Experts of a small language model.
Training: a variant of Adam for the experts, 500M tokens, 3818 steps.
Below are experts of layer 5 (counted from 0) of a mixture-of-experts language model. Rows are named router (the router's row for the expert), down (a neuron's output weights, with its number) and show model dimensions 0-127. Each number is 500 + 50 x the weight over its row's rms, rounded and kept within 0 to 999. Numbers have three digits each.
After each expert's rows: a language model's description of what the expert responds to. This comes from a sample of Wikipedia text that the model never trained on.

# expert 35
router:574515406368540471485489388589457473555568435511516605612510548517474460509418498463538496478516557487534520515490533491512526499503600439457473492526458558505497521484471595436445541590575487457418516445519462475359512497478447488446579525458531516599490597438498408374473486507524492513512550402450515434471529480506501598520534501537502494459514488508519548514553541522574543479461
down1:510560595521507467510501447437493588527436458507511517481519476486419604506463475435469526571556550460472404559471431510491482461553446578580495549553507596453516504465513408500496532514477552451486421495517515490518494419466447477550493557508474522558530542557440439507486522519390465496472560496538563401526528557488395463452498519468527475556481500558386551499505571372473449520482
down2:389463525514463525469503532565449453430492401475539535525447434528445519545371437458554451492522492519483411441540568419515421441484472386478476513496479543513528517448541529497552547501498507524509548540542473496517489462514572509590486462524546483473518614479522484476471495484531446448409573399518523563605529427522458561528492502480366472528538520489551501492599406558482505482410
down3:422460496447516575374485493406574506479496452526511518532533472485457629526518529485551488410529543448379481501556508497515484490468474527495499463581480466531536575452426459453420495476583523480477536532480498468501529449524451585462490520444540470598472495526483427533476557452501453573461513522488532439530410470519412466494515554532547499491538496663490478461616493412497625509530
down4:579473498544498458504582469552539526546490485564478455549539536438394434546517504455540525419410410423602540568587527475467547590438510518605415497455501541413512391438541451546469513515508558605477619574431498408498434447513575473493439462456507532557459469544500544539472507527545532538500457556514527562466612601573424476468602499479438563521514463514438510567539510467518413546523
down5:460561452528512461481552504538521519462533497508547580490479515471429543488457461491472556484441544487495491496527526567539470503569445373583548482485454531428519498533425460430489526456543560595564448538508456515460444447478540580516505491488493508451518559514460472444504520484488502491546530488456551470457438416473401467511392510501620560476474479556416498566435523537474481525455
down6:631516507423484471549482450579499498502511517482545524519488487550541446416522497483506408576447474524480484478433510518519470485472479401591451576534493514614479520523464546496446546566461400533479454409518600545473570523419514439423603425404472555486524518483493432538499573549534462461483525557420485543412468508586477482591498584541525487422454542408502555521503520448557561575510
down7:521464544515524548490535479548546496497503455460538497537520490454612508564498512482471448546469428582560511384522546473476465575477437364473531506522538512460501572523518458457557480492454424543508524468553513408503406511565569498441605446479585389522545520476511454479399467518516487403514532535481517432502498527560493469526509536505466454542474567431515465477615509465510484549425
down8:412477539545472437458539574516485544524516464519489446529443530500465423462455496450524487438436581580417527622525446476507517491554456500498532524505502539462472483401624506531532428517495472534451538479542493535582489507462471468492499599580516477526565507527430543499601461518601518575548479421591382482419460535494482440439355504561565435519486488501512484478376499423527454495594
down9:568444508476489530375506518553509542518481390511576590460490585491433567523483558560491495561490565472532556477578498466469492543459554471468499463472542561468563434559413466517478512419589446367558594461450561438500499473487496501449535478446550486514517467470461427546541568469456547458540521468479492496506591573553543414518487522582435422399446461471479447486531454474595515477568
down10:483517558529454512354590545484464438561544470467507577508533398540512585567467417505442486529534517551479471513499565549510496436485538557473460560511390498474440504547480459512473544562511463467512491503504556497462490507559565509522468486529447428465454522515531447516482602538506434431555480528512534609508592486471411516578370474469403545545494563526433520427520508402514470484371
down11:479500525547538445459439535420471481475565602469476515509459512553475431446548567518475517592456489511523518494477435501486443615594439579480482551492541464488460489515552479370351502489531436498442585505513542520414466532473409447470479454480506428495507555448552521533487571491538481490450562434468436478504372519501553454549499441540493450519476464522440498528539457460527504478494
down12:548401508485460464459540488558548519521533487476413518518544540421536430609542498434502460524446541406453508564586519509544504493490471507435413491456457582343532475511489500559522432577577513545548615485512537409477434500536413405488436431483513388547531515458440411517443613498486532508518480595540535533488601619591459501512516475489413545414449441448484494455560506494589544463453
down13:516623455495522547557551504332518574500521520596456500518494460451519427492541496503538527468573566355508481551518429485465551460455486557492511508598535503618515495566531591559493500511499527503434432499525467495505584377467495555554527524467429581503546516430443534407518493472560607586459509501514507499528494486424583480406580531519566466543501446491474554505418558523566464444519
down14:469475545534521487478481516567580589469595568491479474377520472482481422562581464453550496506444580549445497536531427479488534471534442568590467435449412482498460511449471562449511533521479535475454492423451595495664450559586334558564388525534615482489533502495529425487492539474580412538526487549451524491498457526515544489461468542523439435483497490554493508487473458448391558566525
down15:463581449467491545511588590462488505362440561506587494541466442530537526500569481477512444566529482517549532475373568481523400579562484513536437502404490498479482456511468482500460530600499473504585469578498541500474507467454596509542519516436476478536436461510585521554536543539442535510435503438527528449545514504488495472525482479417426540386417534522487521430484515568477436548393
down16:479527503552412464555523536509500491501513475567432463485446570447535525553477440380579516619441486505492518505370367536465550455469486518447464541530464565564431568472493561604490557528540478468519532522568539455516488517494355523470463534584439539449531533500434477497529422469506474446492471495505506467490585447460518538349485593556503492523542466429423546446447449435584490608544
Description: Plural and suffix endings

# expert 21
router:553451547495530520474490358647487500562504512503533609490540573476493381548418481456527450482478448604501496480575418450485568497552536394494528513487432555445544577541473494467505482527592513487479477369533503430509477441447505445470396512527471536531522552425547477412515502439478485464581451435503460474378444460548492575503533529484464486426612509465495547510574433526566515512529
down0:526560452563460508442515454463527381449496531418461471518566489509587502477487432429426471478577482444543432470473517567484518402504514514492317551576416530567466526587477499528493505494500441396447474492490551548537529474528549441443547353524539557553472516474515546457419545607551500575461550430554577430533336504503509529542481535503535472467480479489620578447496547561402462435437
down1:478472524454471556494562493518536582429597549477525487481480453614547570466540550460423552501448512437447587484500403536552560474518496411536457598495602531550589466487574504522566519528429527553480413472560428459424449489505455511527459591449517487508516448522518497527544547557471503428477518351595516507529469555479543453543499527535489576595473514468552478591481436466473506502481
down2:465498445401507515529479583477516447501529517481465544579525498464425519539476502404485537481452520548534580543474501433574528501437532433506500523456474424460460401437549454508456499491537500497468438570475395408480460511498557490544493530464497448426438501566518492503486480603519417521475436561540564476536493556443543551503525536493388555493597497541557434483494460649399437517530
down3:449495567467525455491538500547525524426439425400526469437534519452559415627454500561488530536576488468557490480560421470529547403463505492493487467598542470531553469458385449488516491539473520454520462488489493461532477460441486400502439555521522564484477526557379527526570590484510545562529508542388453501486561530502519420469471452528502489515468555433475463509384532515533569558475
down4:454543574472477495378426472491538548542510419468491466516593524503548532522495476561441473495515499398484460517513490510495504424589555484497468536488469541437425588517492522399540514628554530577450514496548570461532514559526536496506583507570554549468493508428549457509453496481459568541570450557502518433473408529618487413427449369530461560524465474448500524445464517522581561504503
down5:455499487442530573519536498354527488546454537452423488537520538519502524483568526493461480450461453462490487480409507450524539455553530522441483567509498503531458610507499419488488495497572488531512530546337513470526527480645466516550519449528555489494499472447436502463602551548593499452491537527525398430522548473477540435605458434483487562452557621497465489553571454452529523545496
down6:438541523625458532498487413441465485465549507535525549437577534497470394486535392415534602582487484455448499491545466548476525554555576512414535492497494552518372565487441540454487448489510513503613447564571542501577525433505473470494525483442499518459493424469586517487541490616456512538453531393497456536462454454569570455390517541488517518511493572510467468593527525582490457483484
down7:377469478505493534478570500426419635459470420469445484532513569510494438437496451518476521531493459431538557547550467522434582475461479428449500498553578501481475480508528456500510558386547420603577492513477445546538517512425519516500483544531511430547436553478464535490500537568568481538536455545531441420519549437538513542422493589459449497444373480551581516541437450464424433482483
down8:495458500494435569454496468493517512500470562517609538493494463499487484444506553579540485498563561489459443466437359518464546484497409440587546557451569433501556570452448468551518532450550491490495507534475588448460526563481439456409518547543426615534518501529474420423505472446519525413547429643435551531463459425533476484502527527569480522552610467501475510424455517482559568445437
down9:529532551461540467471432541496530524489474471445490436521502546443483448467522616524381501516584493544583534515429513508454522468532479505512389452484509505546539547453529477485497560537486542583479468471420606512512455529530513487547516545480553543531540464457525516494550467463539589390567444447459616590512457522399507484472440528496515438517420447518465557514475515589449528471470
down10:494435569520534530467471536475514531487480518572598450432354421488494511503550448594529491563526441547510517449502472532484412502538526485410511630594436500496581517526547525498547494463407542460528496500446440396453469556441471526449517556565523503488457481407479423464540518449598513463498458502490513524408572497618509507515475501535546542426526431553505481507415552457457455536526
down11:506480435611421484560458470492420515526493508390513537566525599428514423463476470524513471486491428537515430521478499514486408478465497473464417544605535607468506521532428456578567430549488575441509462504423536509505523659523533502429488536353482486526531527474523484505461483389547470548489485459477517530452474583468528485448583469522415483492576490411561593536472454561479527489485
down12:541560483470575544537489523504416422601530599456432444588513516433536401426440431479537473521441461521480422496406477420419450531548569552500377453509548561536581446478475560528423537533466475549442484546541543478465485394534422487490484533539487463529526570498510570452441468400522581518513520496473498530517603561481474476431481475491451565502474495475512518560477524562434534447550
down13:559425463488528486542481440520490503432514462394434398431534496473489546543584493522475566521522586590507492537421451466538565519466505510402560474566537524466462433426499482447462513473482458493546402478460439519531546521376502549506554557391492536440486529481539483561582559464476519495528452408583598480565467527606436532427536469459567537543433423519495447471443465531509421519563
down14:426568513491529427474459538541467406513481509413532420488477549552471535513495444489587530518461539613403572422468493559548480571443421521524456489365562488508526434445440526565683559457449443499487504519511493495453487544455434526538455410486515481502512446459584484446585482486526398438477479439476473387467560530473497555528633407542431523550491405536496553446486531508438502483577
down15:516524497439506419490449556496572550564508528554545389506540499568474428533544478536446400445433543467529424572435467526621587472556573504578564514446466566494533473521533557506430463563485515486423531500517439511442501486466439620507488506561477454568453603488492548360545542558445558522455544478511528529550514572557523436416469411435495488565513494507588453470483506510460510493571
Description: Initial S, F and sub

# expert 27
router:567421554468549533547491394643513528539483510494469532546512548479398431520435442568449522451507447507497482483462463540494614539510611421435449573545510492516438509465518565515471479484536502469442555481573537440511483487434603549435479403551505438525441599458522530340535509489468508490510420424477552442518408450587527528487483500544488475439495550422521487498537548545548494520421
down1:444449479521428483500469587448579544484477414540513476456462510439512475587526398457524547508378544438507495490461562537491521492570486624553501469486480394667486514476547557545485380464629481442530478523454541526541545479505493546500503406513398472457386502557485479535447474481491525451407507552488489484504535443512508482543472559436494511511478532504433465520533528524548502515450
down2:494537490498579531510456494433443507495471508512441578530516550568503436406473590534454542552474523509499440540558579588505512523552575583528582446558515517443510516459532471434443489395456530434519493538511460484524477523477419511471568484469591431568467476494546562470473502388467480587550375435465411433459431486419465487535495564580432522566549448561523542497613472417534547550547
down3:546457495458520507503604546441446510513525547498453453546446471502514538535531450515387309578531523476470430491487508439540551422563393419510480467389455507501555464567538486547530408480541535475528537507359475410590420546514521481471528537470460472512436476568483621473489531582549465519501459520507534576442459461550383574418570461441441456452537470521568524505463439525496511499435
down4:498459524486415461518476544456503501532538424501394467586444457481590551429452412491476510483539596508479404387486507564532525432458522543553427486474554609505645473525551540535578526457471497487496573546411512525432500489502624514508436428507475330518513538456392501475496509581519482570541538568454540439532578538533484435493534545544480461490462495485526402551533465402535594431567
down5:504514530539515486409501509530539583585570489535517568463559480532420424466460485446499468481513494560476473525482492534507511520540500553392533475484447617514522489443442506446543455467460498513518601355468470500472531367469542503530456567466580550570605528626487480522431495467506459486534447540552407576517436434596527479472533480512482522487507516542479495544526493454538464550518
down6:519418453580520525514499466434475554470503535484485531494590571559508505462449557484426439440556535553470482530476612486408565489543404568571566452470533513417449485491469563510548486531540432505498499599519513477554454546470385462516469435529513470492503458490454443412529536527547488560525471471496450580456535501517607505385458555542563567470497491526509537508531573474480485435499
down7:510509541463491499556563515492516541550505445494545421475516456471481487502446499487507598478486509514428471533480498444501578432528513431435502543587413534653407463465552451402529482498557491535520530466422570500517550507507499592351503523523513603417525533511521488591509490506475436477413519491579468424541488524536584519517523460464477447477456402533478526549517585527482465587481
down8:506426420478575517549541483507503540548518487491496465588598530499501485513454459448518485524423543546541495556492537584471450517414515461559529448431449596471551489500584424497490571502557549521523490517552435511488454551474466594508602503410467627383513455541515397472418530468566537489579468564467544666465534494473544528459566522488438475492579505551551522411461481466360419390545
down9:522470447477408489493559471543448476525510524480571487521582480469516571408446456417492498510559539452392443542562497439578541493518521427535486520468439509479487519501415532518490601525594516378495564504450514496517398465517474551485476482498429566529539454553541440498408563551473548453566487481587540469446508493429530513501529498494426433485440488329545472555470555527561496388481
down10:459428528545521582406478566502545516475505550510591501434458462519548485546444547459453548515490489481534528512508619613573501522486534519561420446560419507551454467477526534539414484463499504503481478537451438468563442428542523441632536460545472433538480453520497628427413513625569468593464484467458552460630552515473524451522463496574541475536535505501498541605483440405507519478461
down11:559457406512526528451567429570566517446521460544430551425582532483456417474527475454516539546485461559517355523600496471579550526499503427462492525529459570469374472481556538560559478544489515584437478554525428418430493475496527513500498503484510459566486482546522528568453441513461507437463450470583502409578475470422470450442577501536450560463543549451495586438494532609507595592481
down12:458616498488514551417398539446529541552502411442537447511436540593528549422399514516523506488567511505506506542558513475445519552461430487451466583478482506527478475533493571525471509407464433400489472535469565427469557495514523539572547561521491525508545435547414490598535607627463509523466507494483584563488495506523504603461483578555466519536530564510505516612504425529504458582431
down13:504445443464469467526435494456420485581471498408539574584474437463619473548531521507452463557513470536438502496384501553481521496463531464559471553508589574412459494602489493538550500468488474560487425516564544493490507494509509460526531509491539492440570546493490539479497610482463558545437561422468543512506531614520537518484459448544438540569507474430435427527499472580551502545412
down14:441539556484415513438501585497567479490385487512527491502516506440480637491425509507503441502415423543612462556535484520511506451548479491559489531406510491534617553449520511497579593530564595534609535452475550447500527534539515548507479542425552565478477522480485480434454505482533482472483531577494464524537542484434432489495541528437470401508455534473556446525417513477366530623499
down15:527443490451477494504530447513517527506510497374454460522517518582536428514523371490588406463533544439567568531546493631511511448365514472454444459488516487361553449429503552530500569545462575485378520523554592483553539460499389405550515416514538457565499565541431487400528576509639468487549506521484516485533526521539483527500494452546520450550411435499475482402486429519513500497532
down16:470515516480443550497489504503498448521515532496509529466579548427502530478539601515528498480526444475583522476466432473449497466471527388482534564421528592531598503410480502546424553443429532539510417412514493392532503497516540478534474460414542552492504521351553513578457542526378538487496463582483511543440424460550393515557449502494550493358576479455533480488573407452477568498504
Description: Role and name nouns

# expert 50
router:561465454459555462573431419577493557548499464526455533574531529539516534482452460493545489454517528485598482505547547486519522478472556438403505509520428473505507523553473635447422507490482499529382479380499569514466486470494583538434492482363475545562448541472523395421549518453431508438534473416461456504531487435606484538525523517585429483469465531495490534569554504523542427494470
down1:595536516527479484538568459546600454507470525535470472544515488399507483465480442455529479501529491463529458448625539497565437456497535409455438479533523460556433438612521535415480435475487386483512535488577480428502479577489526470478474406469554437595520496526472439474467448521512471497524446512404487593527547539453507505480423477456410420567401531501438554451531460455465557502553
down2:480469471526520527510487411572425548543547477517588494521478438531500515475457465566453491485462523542554558489506427582549548487481579523459518487486543630529541433388483584483589488429456524427526448519430527471585540480511469476531520519571562522496572419391501604469549525535517566454534476500487516476534434468516397444464524497551502477565492388469499474518600512574479484494589
down3:629480524457466436485457401448471476491437538495555519407416425472566473474468537505532481521474511458566410501493523529515498517506458503565609463519533579551434498520519429480465567479545416504545501447508520509589521576511555501491459537503479415485386558493445438526514518524503488508495531499415444458474455527471507398446663460433569453477464536459612504516467423478476507455493
down4:569492606430443398502481460533474529483527473594502488541488600479499524530510409461502578383450500536459511612550542481472560560586508670495471585495519412523415431465427495498570486550572429529462594521543526483480400546552461470552428491477500457489550528536500478616476590495432477529546510544535469554544501519510445538473509470572465540483489501479513457409384588512410474550515
down5:520458506527508527451508576487546505466531596606390463536490486518488477535452450486519554505568426479393520439498562450463419587518483447516462517555487517581588565456594538590496510436534514520561467553453439534529574417491534528505518549503493459419493620470534439382508508461475490561488543527466461473547509455498501448491465585398442479462455534497534581564592450500561489390612
down6:507486504483411502516456602428541556464528531453515541505470548425516533593483477438444441534466530462511503505482556466538415424419514503575527490547550507514480521573470547534574478589536513490388499496512505479525513519595459529532528412587541514456513476434516448554478381481505484575453581475474567488492510546436517519420456462555591516521514539497478494478531500504465432554442
down7:577551541565589466488521498562585506459473566526501492523463523493535463508437468601564495460433442480456479431453549565429473535543438526427508471499578475471483437479471470507546547556534503647493524531475412493472629455541419579449397571549666511528450497478440477525493515474515452506537546468480420476402417554526544516454491489483488440509471444484525521520548584500491527481485
down8:550557451441602536451477535455534562512545477415474574434463553573479566498568561433464477463479593512546511544545506427501514433571571430644521539528502488540530490560483491469475494601524571477389537493372459546454577538409534520443481482522467419501421542450470453503447492546510524437467511492491500466456482467487468561481466492481411578505463507470559548521515496495477557501537
down9:539514494592475483514494496485513522450517467522556538423481565598476413600559593496503481471441411490429487569342490474607460460485455582512482540515535498465567500436515372473490504510540483516456404487560500606529512414502452566452505599462569508462403538584582568524527523477535507478536525568541400464495533408542517490497460402480551587451474441469506601595446456549497498516473
down10:521518561590566503513518546461450539472519578440476488508538435496446514587443460508480444492504519486514470514475536476587486330534446511559574481556486564579447527454437465565558558522527500583510536484441479482518517566360410477525468434456499533514543629529443456472527577601457497514519446555494557401498531430485531558493484484524531501541596486498397528472551476459531526543481
down11:531563550508590559541489491559599499608525481462474455510535546555469418459478489455448508488543542547469495579547500499496507513499408452453504478446449416467420452583478570534458512500558558515450429502496463470471454398517419492525476417450433550486514517484593486581459398553483468552491564522529585454552465441594498464510462493389457560496530500540447446367510510543476542565510
down12:568534511623486528518526538526479487512548525476563426481423467477482523569495454454438471498532519549545504513459634453432499438464483464521501497531501649590566451532428478545464530557586528477503414587509443490518523502576505528471432489558550449528462529538459489491521475502521524522508587564419514429506592491537530512464546479517506566456510416473496423533498465485630537442587
down13:567472511517464551553511430501487543483418592534523519543518488532469443605452435482531448605423542547538537499529535435538493477428482498473495569521432564473564459600513588584465538439505443491505558450478501439466451448407528561485505430515515477477533553485486613555522599517474517514494443506356580494473573481588567519451511515451525427518511502464517443466573505545467466430496
down14:469498560469525575513520582382451409471468510509497390551434496557513533522494563545488486563555509405555428492445523454473451420497582413544423495445422472467434510572447417499551513456527577416508508484572515490566452370495598571574599482433496523486415502483510451576497446472397433541450554545507502531532522538571540580474465479485459525534528476540505414460405486568518521459495
down15:522498420477485476461437485450466498496501470574433497513559396435525499572585485584547557454499527418590368492477618481448468481507435499484533469489524550464529578516486487457482464447547496506470563516540602570439523542469522546456447435527543455542488620505440440566452518505449500493426498472515560607540654478489518515579551519515475514439445575430593525467490521452502462507470
down16:530464468582479547537437597474548480434473611496417458474450549600594524544532470464536397545555500514518528470509482617513439558427416513428530516533426338538424573528420537473533447489441535534496490424495493468484526500494448538438520488551445543555532480600495482497508565525500459547520553499467551577443378472515561527513523498557443454530592541530538545519413537391424462519473
Description: Past verb endings

# expert 38
router:633404434427530456463467492608525572515568523482504542605516534524484468557364472491525469433510537506549486520534509509507495470458628442431436489521466495515464517507472621490477463541576508424468584486526470416421442518465481525474500493503513471565481547446548486425491483495509500502490471424478549459458477472476448550439496518519406530446542539459528472474547470543599451517476
down1:457540459477531559480555538489422484502471515421438448515556527506480547502413578485601480485420535571506425454453459479424509492456545468531500541516490482504475407492597573484467421474499469459567481581516635485553540489543380457473449509410510518484567435572537452525500469462508466627478466510460628510457568494539582509505428479543553492490471547480540507492528474435484572549510
down2:532487474458532503537445481472430482551422535479492421506560502431481540405479513459431572522549454494458530468494571445461432488570519565438529444409542526449531528511423449438462621413437473500465460429470553477413448509508572538544460578523527432459455515491508499438474568476381424482547474539510585430436477559465532450446540521495600533524541595531456405499440539466430493526509
down3:436477515522525528481447360538496487471489445441461467446513568554435577463476464503485499498553483435574462486534506382554591559606408524455472604487468568473455459577557517473499546503450502436483608530492573551472560510497417448460406442509469538545530470620527478520546555526474576457453516543522445439520435394603562490480495538529423481479431494572580473488584441418486580428463
down4:616433462516481459493581556516479416393588476449499544488516503489495468517522448419479503524557561378506450488510521442565524477472522504512518462452570442607581471532530501603526506423385483386482498514571457496454437549488415556380456500544470453540538500534565434578423513497485492492474487460481577451500498532409390423514508476452528539587484443495408590483522533503486526538473
down5:564515482546542454544452440521520442463514473539545443442582495505495541421467538457570522478521491408532517538540449539542509514409533440494470487456497376498561517522598489446511530515484446459438556509540398468529407525455450486524493480489463408465514432593488516535443444483531500614520460504485488609455454470507503446546474468478579585507475502496496534457478463513524525462530
down6:436400543575516500580442480618589590482483500523451483500544499472550545473481479435568508473507428523418516475548437436459423480454432469505522522507533552510508507510541495489503508506460485459512455426504498518501514447371506577507530538460439506462479456579551500516543466425413549437480545472615572480532442424562579420450472459393651506485496555523422474549545531555509477485481
down7:488484481580441479514497508518552521501433562495495463505517524504530465538541516531509424511423445471475533377425521470532482441646554491514440572531528501574491443453468502575566487408580523555517433581527543557466479478517455483552521473564508488516500472444425511523551488461549490510462596462523544484552507525469503538481529477488443516449431497480523543462454346551488570530511
down8:484501566489499553469573526511552509443499493564461525457449510457412532542436546518477498548529531534495535489509519537432468460470512487510563516456495444490593565609469492427417466426547492473594482464495491478497522442594528410420467476484498519536404573533551463485486416561473547540483433586492504498566593488526542520541542477487495501549576582494538512524464391371548533512531
down9:584406487521458492484383567462441505550463488446543469488515576498558554562522427644506537499471489523505485456487490513448492487507550548401544503494530444518501503513460452498445492428467539543517489466551443478476599517604460533544491428498543431522540511540537489419495438431470625507442520582498443482499515533539473492550588555569479419523562507493458539498376543542486549486484
down10:518513486433480493489477457474527445468637516436537523485460629456538408488488567624496572494535439515534581541494539499546547541510490501526604538478400464448511497469491482517507428482402438481529498453420471468494595488479582518534505566475426569538487500477526484461560620465479562522507503487529583517566505524474485467473425497561450531560488507491510536477534570469499569512473
down11:495468485566511582498500581532474531453502505483445497558409493481504512501549500438426462526576521475579524445502526505506490418476367436530514412563532432582568503523472473459497647542530573513605548441535499573488461487386499503519548434455490515504474466501569491431541533455356518546630487519466544527626590465511491587488507489522540419469493497489516450527569418535454459526498
down12:511559535444506524512495463575551470603574534531488503574523433594486557436535519489495498518481411451505572479509546409435509498504512379477511530550481650597549502402488540527460559492534549501442442511489422448488502490546477565547587495511613542558512398518505560531504509419531455462590505466470544563396555559442527544536496507464470511518493576537488552478560421619537466496583
down13:453520519502456547421377503496482404481576520513434463472444483526495565500573432531467454561472590470525594495491447537517520491515516506524505515495590476455582479432525523473476542522412491449479463497543432549515458548547435553575440526545566574607564375513542556523593509557584474477605542491434498508497535410543540498459474505614426403481493495564488459636492422523576572460517
down14:459578542425581538471529611465469489495506522523558515504473544530439513477598570434559468427507535547496550461467455575460410562492480525504568473427506531465553501462508598473440362514488543518510545478585502557457525569492505429497420518516587678525491466583499470509517547459548475581538387507424478462546497508553512462442550549489465504500470528525540454480474393445456510418529
down15:396529478570444432505527675471406420445502522498489565445434471456513555527398503552500582553583463476513519457544474542409480441550516518587557508458541562523514463508586491482541552448521559587501508523453455504471482453442486487451491459534437456527459524594437465464548558552463462519444477484536522444502554453501502451479523429617439509621508562443402528588489546523480450545505
down16:561386496531424513486478519555401452482579414480559480519505578558559551538472496479509518504454506485485365473546473480481486468475507492470528476428472543556466436541490490583599507440449470547512441509485536526549524545473492529438449427531390414448473459506515553530508469517508532434458535511612472481473503478452449511544559518601516548418474420505513553572470439459551501481478
Description: Plural noun endings

# expert 49
router:637487512473569586508428497618516541566592477528495528517536500567441492401474531480519427478497449454542475519439443470501583572495566406429464526582518516471435551547491515445439485574480456473503502467527524374433490494451570546441557483472516531530525501499494455457506478432484513443540485489484544473495403483563478534537584568454439534470488512442533465550537539539531396478411
down1:497499547416520529512459525488480427550506466520538559455431478475400527489502528505515541553471519606476512557423462521468543497475517512501562547507447476437541500445526491493519432446513440463499499564554434499447519509590495567470468550477510535489515561415585473482533584507526541379505472596563567547559455496504524533521509533523463526583506511427480526613463546495409511467412
down2:504550549491551549526597491519545513463546465511538547485529600447590601428571526514507530569513498462501545499456541484412580500472453438469551510450395386515500481461509531553424430513510500499528450433525481520542443549476609455479446500508475437490490480485459444489518496526484504628510435389540470544518620537483550576499568495421406459545459475510483448485540476498556453472528
down3:493473483468535464411546480548609529564401467517525496549420507465447506453524519498577455501565566502490481544415454521432544505574500520532603431481438514476504518432462471592443551520484483524519424514479435492439513494515397431395390453379535561511451571580489593534464523470523530523476550461427474438599522524499475483456497510449515550465483470556502459507430490564527505518525
down4:457491418503548521368508538530505494524436459458434493452510538452607497473522510572435548488522505543522573481465532473552515525488504555420490462507436374460518574404505528406551460561521442548470532582485521535486421603572444388476485576521454483579477534532489512462569475557490476589442486494465449431511465500540524505469457514531468498482473478503615438513466511499582605497620
down5:587502459491576427576408487475456434456544493497551414539451476512451469496428469445574453535553503443483451546596516525429559460449461495388588599495477502441502500550521506588416561500511535464583556489508562532562552499586502521385458479559463523561485564517518485580525581477578522460470460531492503567500442474455440446516373561583508457436416524436476502413435558450449466444437
down6:556542532458434541517390483490524432657408459632557482519489583561414402525493494452458492537442525413495478543410483559551527394494553614511526452469409525533476508503544563518533460504459490530478556531527478490413518502466459494493437483517465461507453508552455498508453502574537499511514536484591478519595604616509549518432464523521427516427462484423454528442541570520551515554496
down7:542484511411594473493506600528499529563439557463450550479489393507501535562433571537532479448480486506425508548498482520443629547538560493597559501443515533460503441494451501557476455494622471626397405529480511538450546548465465462549466437553472526495419473511420556513534506484493449576399527550515582403543551529469531493485528505501451497446604595495566600570483524483453530511463
down8:506510480399514575327463512448518525542556546477464515515471523604468514475536536500558522509488406531577509475505495534523473565497450444402578544526400518488482584554443475480432525485565459446429451517542544414541536590523515514466458478491414555571594540510460467545530475440470412488478508417485553574454529469543495468534482494465444489431502513560432496492567522512438514550473
down9:456476501546575524518530537628427506507516540449506564401568597524491438414578552546554481453492502505538505449533473457433534458477531357485530487469584527474561576466501482481481598497565467613573540510464458493555565537501475547452398546484417513467555463423459446472437410502417418464493468417530491402520506495425490467544419515526548571587503503511468567581491531512510564425503
down10:525490436593556436518559453528424548500504504512385383436445549497453457506544589404502513570537502540529436488482465481590461474542582582491470637529437531541513567528508381595451568534537521514517438509512560489464529549505462560420500559542562507575477525449581464606579490435469581477495504527522434516390403408433533556527550427542521455512451473503523517513502461467453534434453
down11:530457469509456529476514491535575560582495510476433454469488619461567488485477502463497421459514475474514476527487385511483483503556528514517478574572467560457402573573515440534593528460465472496445503568524451403612583590495485502509451519537455512528431509559425548451529451492415412536481512516574421491536443456558536520566572433530536507611514475524605557443473473625514433509460
down12:564477482490539443453569539512497449510434475463431440477487457399477377450516473534588470620552532447618513570502519527465469530449494472532510486487481608498562512406545532512445529550493449497374453521523548493533509532446406471511463511584439484521527454461441500445510536450552554564571536437536495485539493485431531526494610470474513534435554504492408487559491502470501633538585
down13:588554559513481525499454531534468581474564506596503372470557594525614516409460428584533500549522462488522411407553454562518491504542471528395484508422413481522452487464523488455451537484559450430536548498576573493444467518529462416603532492476562470545502420476519423480554450518533392435528578463530375556484439554461528467442473516516551565488445515494389487524480473505548504534453
down14:455517468451572403481497598532464465480548592533547440407472612553534507475456526469481551384476469449584473495561534477476546491531468439474560552567452529558571588502474534569488661519541505427496494504521582490546472432524558494558589539459546517567518463498508446514505553507418473479543577464476483485532521554478497522547525470566529531535579460531438413571429484435464401499474
down15:595442508514492568562477487554518509465542455478401543482508451552557557449524444559558498487518511472490482516552609498514474555462460384471550453552542528476514387598427541528607441518449543431517534409495501552495478487560480497448527537480426520385496457564489547412515420494537537583532472513513587460426498465495491527465519582576360468456474419431526508496507467509503424517565
down16:540504504440445541531519435526395573470503450552475592509528580488469490545553391527521515460468535554497440488497616541499465413525512504464485531532532501490518586531498473554603491532584490608471537486472527535502442436396458518544476532478468431433477440516416461427582481497405524504533407422529569533395514573556530438461511416442539488539526507527567483568557539493487504532493
Description: Word stems before suffixes